{
  "d_model": 448,
  "d_expert": 240,
  "activation": "squared_relu",
  "moe_layers": [1, 3, 5, 7, 9, 11, 13],
  "router_score": "softmax",
  "normalize_top_k": false,
  "balance_loss": 0.00319,
  "init_std_router": 0.0132,
  "vocab_size": 8192,
  "norm": "rmsnorm",
  "norm_eps": 1e-06,
  "optimizer": "soap_variant",
  "train_tokens": 448700000,
  "steps": 4511,
  "dataset": "wikipedia_en"
}
Below are experts of layer 11 (counted from 0) of a mixture-of-experts language model. Rows are named router (the router's row for the expert), up (a neuron's input weights, with its number), down (a neuron's output weights, with its number) and show model dimensions 168-223. Each number is 128 + 24 x the weight over its row's rms, rounded and kept within 0 to 255. Numbers have three digits each.
Before each expert's rows: "gets" lists some tokens that make up at least twice as much of what it gets as of all text; "comes before" lists some tokens at least twice as common just after its tokens as in all text. This comes from a sample of Wikipedia text that the model never trained on. Tokens count by the router's weight.

# expert 18
gets: " in", " of", " to", " for", " on", " at"
comes before: " the", " a", " his", " their", " her", " this"
router:151118159111151124159165155111130168141093100125086108095162145100126148102151123179072147112117119179094172153133146163093129127095121110144133132151121142146146105097
up0:152149117112111135115086092132139132110174128138132109091114203160130091109117132159114160131086099111134146084137140140087164154162159110140150134106074118125119112115
down0:170140141111109173153136085118106165131113124150091136120123147150116106108121115162103154148136121142156104119108125115123080134126137140107130162135123131111124079101
up1:116121141142136111119127104167123149136128134123125174141110112156204156141154099120134082106077117145147119133139135133157083124144085123142131097162153121151128148110
down1:138141134120116130099127142044151126119095147135088113156106094153123103109167159097126117134138123138099156159121130145143124151143117143118132129152133157122167128113
up2:133107113113120140187169132121152129087103141140134122127102128157145116139155158116109117068108108143137188131119145136110149118117107138119106150153114091140132139144
down2:152128119098137150105132126184099132138138202100054115137122146128107167099156137103121116134207124144105132118161120172116103096165130114096145117173165135143133102134
up3:150149134119146151120135144155123090170153102138139097090139151165113120109126114111130171095171105135104086081118132142088163088090131112116182109118129092162124136109
down3:138129073151148129157122103151189145118107131119159109176117132143093115153091122144125116127171158147163144150127120118099145126130102179119143122107145112095151128143
up4:144133079135106166169162128117115074102164123122132170120134128120119149171164162133120083119131142132113155123133093106146133119126134117139130139086090125105102151081
down4:142132122155124157149126110091175165112149134151130127113137128131167161112081140120093177144151103134111154150137127149113106173123105113100106095077153122144135119060
up5:110150125171135117113152179151165126071119147151136086159147090103115136191095165118169110121118168109102130139093136130156103146180117159129163127129140134136112120138
down5:091116133100152129089163137054138153164151109153132120094146162129133150100120168112118155137130108111131108119104132115116125131129138159130129107140097149099118107147
up6:116187091102104108062149101130101121116130134108127128101153119160122131167137106122112154156153126105156114115117089128137129163101158126111155078168141132154119113135
down6:143136132112132169136163174108110147086174136074091145123137130128108106126144108136145130162160089104154128123149137158101143107100168152071098134153134140118172161112
up7:137163113121107116127112143126116171121078154161094147133134139087136173136119106080075165118097114095127118153171128120116187124132140100124106117185109085139138100125
down7:109084147109110106117122129155087156118120112116123112131075106135153106124170145130121185146124133174112146087087139140154163091099139097185123098148122148120141116095

# expert 7
gets: "1", "2", "3", "0", "4", "5"
comes before: "0", "9", "8", "–", "5", "7"
router:117130116162150142093113126143129130179140118147097131150102112165131118048127108109156105110119113122127136114107138129134122174125115127124133123152120167145140131145
up0:129175141154100156115121161111168155104171120121181133056147064153117115164127120149132108092129171103139189129115179102118103126132151169156165140158121146179165143100
down0:122122118112125104088130112204127096125146123079084073124105158137129151105109109151080117116138101132069093137122106145148145133095126082138117089060124103110133119120
up1:079129165083151146112114139144112105152151149105124114107173121070099114123140104134151147130128166128142083119160131132122136145110164183166133102102129085124115139117
down1:181122091102102160112114081178145138148137172162124110154094127119156130119111110146096132149131172096104149138111118137133150109116149120150136101107118114109160103129
up2:123172147146124119114160138139106138144130116144160157148147141116110154086113115138110131123097137163127135121101139112132125094129141114159137092118109095159099110140
down2:087130123178160119129131094098153146141134144116165139159129147111151161098128120114138159141127165126127164142116136138215114164138115136155103125120152059126106152122
up3:118127115150136096139131167137128155085115149135119080100118114110170142147103162146106141082140143151189116147113112148182141134138105145109124151143111142123122140128
down3:160180121156119114107122116133119147131120133120080116191169120133078180154143140102121137148132137115113119098135136142152094128154101125075075124122121110119135081121
up4:111158138109138120106088152137141116106131071150084159085126168072108091134129115094157110110137115128127109130096116146128174086157095172160116136121149125128104150134
down4:134129085141127166129102127158099115107143143125120125127130110112077150131138110141099164131161135100086108164142130137114150134124144131123104164119157091132152113101
up5:115134057115145080095141131093177121150125111128159145135125146164162105175160123153136114139122120115140151126139095138164072101117114113112107119124126150130141146092
down5:154138123103100117160103109124163116167110103152143107066094103110105114120123139122135142125088149129076146087113099166120162089127115187118152146144113115128141091100
up6:127166164097110123138124129144080115113190165140102086168108110103141116143119118148113104121139114168137115105157110167130156082085122125150147132102123117116080145120
down6:088108101118142119153181069107135141130136176099128116107152100125118142109135140106130122139125138115147155120065135123168152120147116126151149097142113119181162159154
up7:150101089111159095121144147142155149094138153110147074128121100144164137130148109128149168100132088112111131137131151101119152112182136155108140119124102122165153143124
down7:112138117148148122126150154145122114136103133138142144148129070114105106150092115087109081128153089137101133117127121171138140163115105134078127135146119125087125129118

# expert 8
gets: "9", "0", "8", "7", " &", "i"
comes before: "1", "6", "2", "8", "4", "7"
router:086114147156108148116120131110135115178134121109114143138139167108116128119132195126128124138172168089149131110159088062101120112136119114114120117131131125128144131148
up0:156140086144089148165126129155134126125099159108101116081113121083170131114095112104157138111128137176135168144077164163113143092149116072117102108085128113104106152137
down0:154139119145133137145128131172134159110153135095144167116122143119151078146106150137123151076125115121124119116111104124136143098126148201146082161116092152089149134142
up1:151114132147103139147119105151164135122129152137130113122084102117142151154108150141145153138154130123106133141146109128131152116094172205153094112102125119124168171113
down1:101145087108102103089073125147132106095089106164147133125138166100148132125145117150136130123151121094106068103097160131133143156102120101095142113099116120138147134133
up2:103112120100178085132119112136154093116130123127188131141139159121138102129089097121175147119144147108168127132124127194153144140119104100118118167121107140184144113073
down2:143076124095097145093109129139118163137133132139144065126128155096110098130121149101143095121148137140163142135144089139153109131164151150138135128125134097162133116172
up3:097113183090127121119173109073116093152098118090161152107119162182118140108131104114131179158165148119119134119129118139136121115147120138139136144128151169117108154141
down3:158062128152154093123108143134152135118128144138142139094134137128151102117116105143151157136157139110168149144102118159154097149079106140125136121097128149164133137078
up4:109116090143143107149144167131175123170152100114127155140152146112160113134160166096112095142185135162151173148098117128134134111115117110154130084122118133148130150110
down4:159095105123122129092124128175150133120119158135105108159099129143094150087141145113119118112155125105097135129128151077118100092104119152149151108126181108147126105116
up5:175166157156151115167123094120134131132170137086104161120119168143136202085152118123148157116108115102126112152117172165126138087143119129139137096149121107141078105110
down5:098126126128129149122170115106161087127147118164142118122150108145117074132135105139150154141106108115155114150149156137157117151117138173121130103138124143119096125179
up6:113126135142163123115160093064148112159145086120143145115109178144130112140097147093131120166140124153159131144122140128121101151106118116141101147163122131147115179101
down6:162106140100136139146141122173152118124081080128110109125127157127136134139090108188117117111144098126166122162158129167124156114116104130131143126112160161130165082102
up7:131125151115137135125136134109142125164181132159127103124146153115140125070111135146082133110128144123149154116097110095096092133116171123109117146143145091152142121133
down7:125131123119141133146121124112117172150108102177087103135133157108144121145156103125120174130120149128113074128102120136117121133117136126130125121159123135138154125144

# expert 26
gets: "\n", ".", ").", ".\"", "\".", "$"
comes before: "|", "-", "\n", "==", "The", "==="
router:118112092121105108120123119140110107176086143072155136143110119101128131119126112130122101126155149143116098141107112138155114105131151126109140159114147142109148130119
up0:131129125123120168159090121100144113131134106165141157107149126109150114122099139158101142144095176145135123161161052137132116133084123180157132093148114143073119118118
down0:120117145141132110109146102137116157134123156117145102111107130129110172126119151175111117129070116128139125127111130103122130123120134130116171139146142102130159141150
up1:110135115138085118158107153146061117137137156099146110156097137151087142149115163126166088128135116093101137094149135141104167117098115167129117155160120121096153154167
down1:134127145110079113133124118148131111120095125149124071115130131074112094096146112144120132129122139106173131119134155188155143161129165115162152125124161127136137103118
up2:143154111110147186128137158105124116167146108175125163124118075121114087116145122098108114138187135157093129121147105130112156135098122135095086120151146132142146130135
down2:121126128125114086113114080137117181106111107110144149108147165122128157149134092087099109074185172109102139115109170112134112098171126120082131137123130150116168160157
up3:138158116126115113084084139107147137165143130150116168175152119166127131144126128126071149143149137107148114151115098110123126149105110126130141068153163110141159109144
down3:167127081161123111125114168103103182156121139170113145115151100178102137130131123083126146135150148157099134140106140126146108161137110137157130105151094143110142126153
up4:102130085099110140137146143117084157110103143115151143159113135185170134092135141111108132136125137094126124148096088126167093156113113180094097146121142154101130131141
down4:153151168161125095105133123090137105108136101152124103129117090113081129074114113145124162141124129089138136139134157127100145146125152114117148100092106115107129132143
up5:100125143121110161127125156099129121185110112122161168129111115130140112133062143107108146122126149112109092114162079130205165120110130114155120130147130149128104131117
down5:131128148127165158117122131147154127117140128129120125109120153076143111099156104072125098122134179109101151115182143089141147141124102147130108126132138160186158116161
up6:116153123122100084103144111093161117109153118147134120118142144089124136115155108152115143137084158151120143112083139088154126124087151109138124113132128122094129125125
down6:151071112125173162098128146116151096151091126087108122106124127141116150150125176131092124128158112172105166135091103104174149111124117120130129163089103137094159140132
up7:146202178128120162133155069124146086162119124144145134114099131166128141101136155136135097128146133128123099085142123119126167130105129131105099167130144137111113069116
down7:118157069153110106078117132141127141098121103122093138128153117176107127107123115141144137144149131120132125136085130103162128111141127147154103132105123121130113141131

# expert 4
gets: "ing", "ed", " of", " that", " with", " for"
comes before: " the", " to", " a", " his", " that", " in"
router:100120088109134139152161122113137154137134110097141168104105091120145140098125119130095142145156169139138107143147159129138087104150096106167166127109126155144144094150
up0:096177095142146103133159114102097141147124115111150118137138132142113134118095110128185130128123139157212105155153148122102124136107096166112164122123136146122095099112
down0:147146109141097130141137125139135133122134100110131131152144112121138135180137149090116133145121125105138139113129139192128129068156101080083137158119169172097124164154
up1:103196167133123112119120149128115119132177179133127124119119136100105158137109173114067175110131113094168141105105143137142122148127155127157109137146134082133125137100
down1:157166144169118121142145145138110138131138126125185159123156139120100122122171126098115134162127107172136108094163122151111159106163112103122141102146130105162096123179
up2:150133123141115125151152114146100132108084137138144147150110155104140130129114125109119151103149128121144149141165145156122100129124146119138121138108115113120146171151
down2:153136156125126140165096099169079077156175114095123097082136160138159133094112163165117148148121089155135100141142133140129148126119117168168155125151095148138131115111
up3:102138112118122058174144132126110151137085159169176145147151115133150180115147114088115142141098129139131100112105151122177115147118120138153124117138129139117126116120
down3:119127139118181131147072134100155120149144099122145089142104145159159113113112126089086124126127115093135103166124160093150136144165138114136160107142144127150092105142
up4:118156089110125164154146113103135155128145111147160161119105101117136128161106068127099141143140108116120121067107141091131160107121161148154149096095149124121160129122
down4:120115127103104155111122098189086143114107141139153133113095135121145125109117125179109159166123078143103119140105105131098109109112136126138156118098119115137157147169
up5:117087094144118126114119160134090125106093127119135096084109102134148151088081096124133118148121133078121125104144135167123097137122170133098119120129143169126134139128
down5:123108162115115128100137158125116126112131122134138106135113135109161133124069157148131163135112109112125127152120158128108142153122122148121080141134135126137140100136
up6:136096147154142127147127111145154212146139133097108118066088131071143099120066148155128146130100127107113131118147135119118097134106082146102125128122143104097117140193
down6:173129160140143119138163116122129104131105103108139125119123139120148123118158135132146089120154107120116126142164106121139095120104175128111109101122078165107184151115
up7:117126147142166134142117116149110177154113137129111131162151142131157100166121121148109130089096119098141123126116147075106121130133151112144128097137100165112196112163
down7:121155104135126167136121142127162094094187126129108159125129115141126115148139142174097159133125081101148119126194112151127157147142117131142156110107142180131084088128

# expert 24
gets: "2", "1", "3", "4", "5", "9"
comes before: "0", "9", "5", "3", "8", "7"
router:101120113129111149125115118133149143178166134112093150148128119140139094116129142146104112109127141127150135099126139129176158119108108122168112147157140105155125121152
up0:152130124063061133138139114089135163163134118137119114133133169116132164138071161116102130158131130150150150130129172095092152144108089121099152144104137158085181155130
down0:168137120176151137132122126141114165140172137128113106135087164135118125118121164110128106144119138193131133138077112150120118118136118113175131169176131143158154125160
up1:118132085137158131180132087115122126136154162096145140089111145159122135141115131155140135104096184109133134148133111094099165133130108128117173156126121154199149134129
down1:126152153106143121097143101156117127112110112139133118092102155114154135094132109127135123133101052115114092139177098139092110151138096175114138151164131088151088138081
up2:093132104112159120113114108142111085139161132097137115145083100157174137096099092141145118153135129127123137153090125092188163132124124084135110111096124096097142135144
down2:105130160131116117125134117121120162136116113154140164149153122101148100159152152171137129146129132135142078104112135119163151129128167120137146088160115126154114124109
up3:106140124095106094166042116147086123123121136144090137117167111166103159117173133146091149140115123081123164124180161141095151120107135152116115079108079181127169154161
down3:132150088138135102118148099132109102115130086084104136130114144098104162076154149141120127178093108143132117149187139109122139126108165133160082146161135159104134134157
up4:141138119147100093119159182100129109162110137160123114167120138112090119147128147107147132124123117120164121125149170117117118140156168159140118142172154149189101109139
down4:120134119153101149120125163131125113180123126148137138097090121128160122128138153090117139142147161136133113099137132146174154100164098097108079114120160108149105105126
up5:130144168130118085149153138124150131137101074123111147111112158128119146108124142110106150116066129156136145167143149120126132172135133108141126156119124143122136129116
down5:122131203136130097127134162167136136127064158169172076136119143072109095110131125127125135109145163146086124083142133125097134105174124121110092141102150153097104161091
up6:159116115100133142154131113162093099136169128148133114108122099134138150082117096061149164139114121140110119106138116119139142123114116154116141130107127126133147111135
down6:134078146091134153102130141194105150106155160102111144141169128105144121137178140134129180157122130131139129158125136113152114108149099102121094125137110123042136140155
up7:120129142123096133144136145145141087122113140099099106155135128114140135155115143079125130086103150132120174097138085147139152179096133122131176146133134089132111125110
down7:166145123127112137129112124085124160120139137104160068126110127154140125110131126104114157140134097139103118110109140142119149118093097107117071128120170115157157137140

# expert 13
gets: ":", " |", " has", " had", " with", " is"
comes before: " ", " a", " been", " the", " \"", " an"
router:151107132111120121170112132103123104108098144078111124084178136121138103128127147111113158163099145165147148139111132145096173126141147124140141103114101163118137167110
up0:131104190138113126111152168157121122132122161126155140157125126086122125129107127130115128146146108179154159095138139079081105106140113110089147170114136151109118113144
down0:157149140120135122126118145111172114180177188126155162098153120135107137139116106159130126124144134118149105091114170135114117105121120156124183131093140162151170111119
up1:109101180123088150116162087128137115135164143060126158145086137132123137108152098169116150139133136089121136119092137130140134120111109128150135141103157135097086135156
down1:100130124163119138178129160157086123124129190133126128097111153095123110097175120116129102108098047151162154154112164122113146147142156191192105113124137139115116118103
up2:114146083149127121123112125113127128099144124140088163147122138180127115085149160130147142147137103169136136146136105135092111098125137156118169155169125092153116126197
down2:105104157146120153130116135138111091113126110102127165109148113149110114132162074138142142151115121093097160117152118147150180156094091109128109140124103144120136101122
up3:158134142118129160141133137139091109136129152100112087104124115115126139135141105119162129112141152125110120117100151133095162074153137161146118105116131167113119170145
down3:106163087125120107132150123129126172090106151137120122153095125125155120136206184106146097111133096163134172120100154123127135114100126167126107125132171130138151106156
up4:119161089153160130139183136156147122194099154139092160131069145138090110122095130165114066124113118093075091168114123113128107126133155175130141149165146124169106142145
down4:119154159132155123129107105138149156144143118092105156130138150122143086156074131136128087081075129129092099105111127114191072108130188094116154158147110088081167128147
up5:145127136143133086100115145101132132143144162077140113124175082150102184124123132068124111153150135168141157102109114092097095090132104131120135070117083113155124090121
down5:167114100148127144132156136117101108114164129118114153117175142159132125144105139132149127157141113120106129122090162172127108098165092159155119143152143114114143140117
up6:145145137125152138105175132125130085120179113092130131150144138097129113114117108099123110121135138181123161144150117133115166158156143202145081125110100127134119124121
down6:142116192118113115134107127108169115110148091139125090151112164127128144106094170086136147183120162132119178097137169144114102106120127095119174106106124110139152080164
up7:130107131174138101134145149132166149118137100097150163122101168104128144169114155165141131132142080111093124091109089142123159159124162120160110108126101156119112112129
down7:088125113092136138133142135116117142101120141113142105119128125104104113096067078104123143093105108146129135154116155139099111123138128162102140132113127180130142125179

# expert 23
gets: " |", ";", " /", ")", ":", " ("
comes before: " ", "\n", " |", " (", " /", ")"
router:177113111095127080128161088116150110094112115105121124171121148131112181077124128102092147163122145146105116124085123132115168180169131110128120133094132135109106144139
up0:164101143152127140071167118107156135110113130138140099138113122161119145142168147177088115115145151130129117103120146097123034116149143098137122112139132107154115113147
down0:163125138157137151139102171115112151118082099120111184115123170143127106159180091111137095116131102141125117070138143132111118117166076117088164105091053145112061126110
up1:082113101114182147128133106136176137104115131142101147137156119125120100091106104106101119128143134116154128133129129103124107111094143138108125132094109098138139126162
down1:156112146181145098171136127099090167133163135145151093108155127086114145118127114114138147094134118157128157141152127128172118144099140138114146182170087119122143086139
up2:126120130110139125104182112148127148172145154131132085122114150128094118127126150113147167113110129162165210136132153119147088095135136126127090102166125147140139141126
down2:147160159123091114110138157137098138144127150140129121084135138105108132095109107088154140073154159076120109134121106130135157113151184157118140138110119129117096031102
up3:095110167099125172126123095145126113070101114119127154135149137129109096121116119155118120084097175131122101127146131109121128154180110088125137136110124133133121111135
down3:172132118167133117123104106124114118139169164128085129152139142108134127133160166097156114098174090091081130145090101108119151156141103101117104152178103109094143097106
up4:154124132116120110137134168120121114135120166166114141149138091161106129161114110081177165118082110144135127101127124107096129127150144141136138099169094113137129101159
down4:121160137144125127205141081106092087139151113106127188121109143143161124125116129114133171110135149138120088118162124105132169097145147168104128103154080110113126094163
up5:126147091134107076108143154149166084138106134130106170128094177131109149097105083098139139141140149119125094130117113120122120156160139147140113152131125080107124152130
down5:150143124111139093114100146107123089162152112104142100128170116115107097066071134109071092157166138093159076091111121154132096138140123107110095119113187173158105103114
up6:178148164099167099125163142140137137137097175188183081167082082144137142121184113099149121119111177102144155103105177118102124172135152128064107135107126146154142111116
down6:144091126122102114149134129071161101172137155144123117119109119129097130114119135151149071154134128142173134093098094144097151176118132096123154127074141133094116189146
up7:135120089131117113111144144122153129116133151117098097146111145115153122161115163114138125144089109132131135132120140111136187146129130117146098114140117131117117136135
down7:125115094113128105141128144131144128089109144162085108157115145160107127123145116114078127143119130115182092159110134122117161130066125112121086143088120121123104157145

# expert 22
gets: "s", " film", " album", " team", " series", " game"
comes before: " of", ".", ",", " in", " was", " for"
router:115113145150153133137103110105134130096131155071144116179138170100179142122127118153142115101149076109144113143096090127128111156111124104075113167155128103131138083133
up0:086136093137115142147093091126136090118074123143108142100121130159165109064170127170151130069118152169145129171146145129155127140130152123143116107150172157123152096113
down0:095111143145153102106087114127115186090132174096113125113138138129165159099162126157128131139122167151161108130124141163096111145113141143101131131112179139124146089127
up1:142107162148095149124148099162148143105187116136159163108138146093096150082116142152103135103144123125112164114124132124128137130125136145085175118117123145109143163155
down1:118090106145127129090149183165150122101074120146162098143089100134134146138136137111155147150143152106161130104129177100185131139122130127095114136116147125138094145159
up2:114128104100171120119101127111138167113134164118146162086150122146143127133157129181110119106099075129128177103104132107116101132086157147120121109124103123150171170091
down2:154143133104161123155151105129100107144117150105147116089132155160150112116127142159114134145099123121083114175113089140115151141129136143125085112150106162093128115146
up3:151170111126161146131126121094102141143110123156110101129130121150150121176128060112111139160129099125157116145168117149142144133155170097115119149119163170146107089148
down3:118070173132136144143145134136115140144146124118116182112089152134094165156115082120116125123164110145151119157095158084148135172154159145147128123099115123122177104134
up4:167109164105066102134174100106129153119117138163117118154148106126116132119095108126115115181164095157106119107135166107133112094098128133152140120099127126140126118163
down4:160126073129133092121144138115143109175126155146090159085089125078144153128112121098104123164147135120129071120109166102128125105112161119147137138129139136129131164112
up5:123112135127118090104119092149127148108106110113109147135129091109133114136123095114100179143155162140136161172171109159141102139138119134132140110117162140179135189126
down5:120088140100101116123125157134107134112159166163114142100107126131166147102125136163141137157147092083141121148082107137129145087079137131173107121119122178155170117110
up6:098158105113116116108133121123138114160134137112114089138103101099110125133131096102132058166151092135087135148115132106162104152127149175147154132122123113115164083082
down6:128148113095172092126146131103093110113141145170156106115137124133180129132155121155131105131101086129124126167127129122157133156147121127103098142103128132149139141126
up7:144128120162106162165119145117128097171128095097125134140098154130121113113129120112088107153148135142086110144147130162095141133096136119103152091136137083137188120122
down7:127116168144136183141109143092147117093129130125155092142144139159115129172145139150125167113145141176083118090126161140138156164120137145150064137155105151133140124115

# expert 19
gets: "'", " O", " \"", " (", " John", " Co"
comes before: "s", "'", "t", "S", "x", " J"
router:120117131129127173164100135171144161126162152131158121093063099103175079139114125095156160149121112165122104149131143155129111076149087115113140125169100144122127133143
up0:129143098116184109133099095126131128107120091128140148151111139133161116122140154164127171128154182129164110133112122155147117116123150117111108120169120124102090078160
down0:143111125113135135111091157094110107161151133177156152126161129086153126163144137124189104126117114132111099173171129111164116133105135129110140144146147126154145126142
up1:119138157100132113123129132136120090123138126110130108084129102116173123126136130131145136160135133083127091107107106100118160113106043119169136187130155153105124171100
down1:137090175130137123110107143146141135097187136126137133172140111131106116096117145166151130129118104120156131132134158108128125109121095116115116141146153156153132151086
up2:140120144135137123128179110097182182091132105110118128097130123183148153152109147144093130109108066111163140113123119133131143128085182120150157137145126162121151109131
down2:149093142148126113119126134121127112144140128110131155114140158137134150162122114089116142175089088119152157103136140140075165134123129101134124110116117107125118105105
up3:157108142177113122087127123155111116141117128129134134173113141069126126095074185100176111128109096125166105113107140142140124139141140090096134157112146105119142116170
down3:121101156160124097162134175155120109178138141125112120131143145124134129112114158124116114120144126158124128154148165112152118113108134121128136129158136114112116122118
up4:117129147085119117120094165147100160114139102122125138135121122107157147120121178119115077157085120137090137102066142132119121131104123122157153137143092149125091137135
down4:127141128150147132122136061126161152093168091143148106106134132161119093106125146125159127162112104114136110142080119141079163145099123151119086096137135129160123088123
up5:110121137092097146133108101127092115115131107157105130122091112120141088134173159114105180155093108133147136163120119162147131138132099114103103108091166125166135144153
down5:163137147094083135141146130129153103091128175102152108164131157154116156120154131139094145129146135143150085137150093135158160150115127082129122119118112116135075134118
up6:123114096130145118085143150094136147072133072103196114123115166144161110122153054072124148130109097107162144142086151134143107128098142129143134124172120120161123130133
down6:101115108133159128108079129153103130128082156119149146099111119120131121149137122145124124135164147105107088141153097125214093126140120094136122102136142154144093086153
up7:139125127101110137141098169116123148145128139143156170105125141101109110109111135141128170132118125115154134110152109103126143160130154104129137114058109146134142117150
down7:122091144117129120122145102182141122104083126126124104109143117116120127124126118126123176150107146177109139121119124158139106128122115146134119159113181154159115148135

# expert 2
gets: ",", " and", " season", "6", "7", "5"
comes before: ",", ".", " and", " he", " in", " but"
router:144103124095126094136093086096106159142095142129117140150119122107165108116119123095081121098101142128119088108148089157159137108128120117081072137154111125101156081107
up0:115152100096095133106154131096122132164091133156127142115083155094108141108169175157120147138144121144076130138122170112139173147145156135122132139149109148121119145108
down0:123117116103123117135148114132121120105129096098111108126149164114100123151130094149206166127147134153142106075095117128140114089153097137144143138113164119090106119149
up1:114084137162107135131158137127097141107125144099143135103130149119130112120081133092122169116153116117085124149115162198100114141142127134114150117132126171089155126148
down1:131134096104122126148106141136111140154146132152158098129128115144132100146156115147145150160097108081155112172121125183157121114125138136136147099112121191126107144116
up2:174109135100132130099117121152106125137135126162159148134165104151111114116126123131125101137137130084125134104135171127200118144093117160113085108095132123129152114120
down2:116138137136155105135101176130117116081156111141123121118112151097130143152135122099107145076152085108074110147128076127153166078138119135134133133139122107141123129084
up3:078111112158099104138128123091137123146135154098128118158137088098135130125115179131158152136113128165112128159104123142132156148133106077089148135161129108123114109138
down3:156149112133175124120130151137150133092112115189129160164102136115092139076137115151134137135160125135093135136139135147125103096148110103146150137210080158098115113126
up4:138168115155124165142150085128124119126169134193154149110135146162100125131083106105103144118131172160111147133151152154147140110125123148115121146176152105128156115110
down4:149122134130134218159107102131118140124112124178094117122149155089122137161146125142105147138187093123091125139125102089118142115165158144099148146147102106171114114110
up5:148154149121128184127156138087111163138130129165127105159125075130149113123131100118111076101168131108176121094136127068081146170162130157132151146131115139141155117109
down5:094164112121116120083101122108100128103131126156125130136151112135065126153122114122082109134100143147116082128109175124109114158122135142149190165087116138078116152141
up6:132133080118142114111100096145121130124162162135091129120079125110166132146137142124130099112101153084161151137084162122118107113160076106122139132127117134118102106149
down6:112108126132112128087114120089142130120123175157159139096107165107141107125147168121156142163145140155145124151120141135102115112146100125155100113097141136126122124131
up7:114127134113126109140110172108137122119153180173133139121148147146132138142106087150130159145117167139143117096074177141129139123145130125103172133135155133037144117116
down7:112133150150141129170156114194149107168102125134122162114098140170107167113137130100111151116145078148085112129113151141116112137185137113122100160134116119100138157124

# expert 29
gets: " |", ";", ")", "|", "\"", " —"
comes before: " ", "\n", " |", " —", " +", " $"
router:116118144127097092115139119120124108153093157099116138148116169151082162106143167159073125146152134124148083143176143105166101100141129106132099099135113119114148105117
up0:131116108101130118094143141104077157138123082127147149105124124133116143117159151134153066144099133121140124110115091096115106078127119121147155138183135102149149113122
down0:165163087148053154097175065108100108133178108098164129119116128106137130131118113141158109091123123117101142097124120085126125133114114121129103087117124126090107144125
up1:110100109161141127109103142106120154133131121170136134121141168146145168121101146111172151088136116141183153135099125119177143121122094154146122158154121142116107122151
down1:125143149096128123107103129109145102164129107120105113100116154113096113108125130085108092131087145097128185108156158129117084101122118155121113104128109106110124139118
up2:141118109125116132145125135083120107085123166135160126085110148114130139108149142169102097101112124165122145148112145095107107152127104154110135135139105156091142144106
down2:141137115125111113155125133094140124150142135122139101120111142145105089172128116135098159152170136142109131168143072109146145114165128121077104145087151118152157113116
up3:119137207126150168173157097133109105097153123136139115166106097130085088137137105128121158149090161094125114140137091144110089162132128148142097107121094097158065120153
down3:131165144146117155065139187113152086145131149129124124130091154156106135120161143095109167168126116101093099136157110122125094131134135114106160132136130117071137111145
up4:121116152113156131116141155136117132131127137103144128117128135131138104094119136115113164136117089049144139148179164125101116136151128134128118101105085137163132093181
down4:135122114097117141163121131145135122117127112105128046112127084116082119182169119127131096145129133069137129109133140169117130102161111120111180083175140140132129088124
up5:177122128129160130079145151116124150143142123101150136150115150152123097113170119140103156154130107117111082124108127107179125137140141144101142098159104130128135110134
down5:121146152172127143168123152083122099120145126106142122120155136126123124107111143154181093148113154140160109108151125105110155125164078094107159138095115096151129113152
up6:126114141137111120169135147140134173128057113146116098137125153113168185114109136151071145136149158142143153132121142162123156074165122155139149134135109131178122105129
down6:123186134055116178092107140133148132123173120096129144151143107179133129100181127140123148086158137114139117167130121077176158120121132089172112098100126094139121118125
up7:118138134102153114098160151122135133116126099103110128167168116094118198152154123147110146119135094127146111105170150138166111145142120138107150113178110144111112107145
down7:123105090119167120119102102085123119123083117111143103114093098139113151134061146144123150104093154160097137125144119120110144123120086099156140085118136169127142152141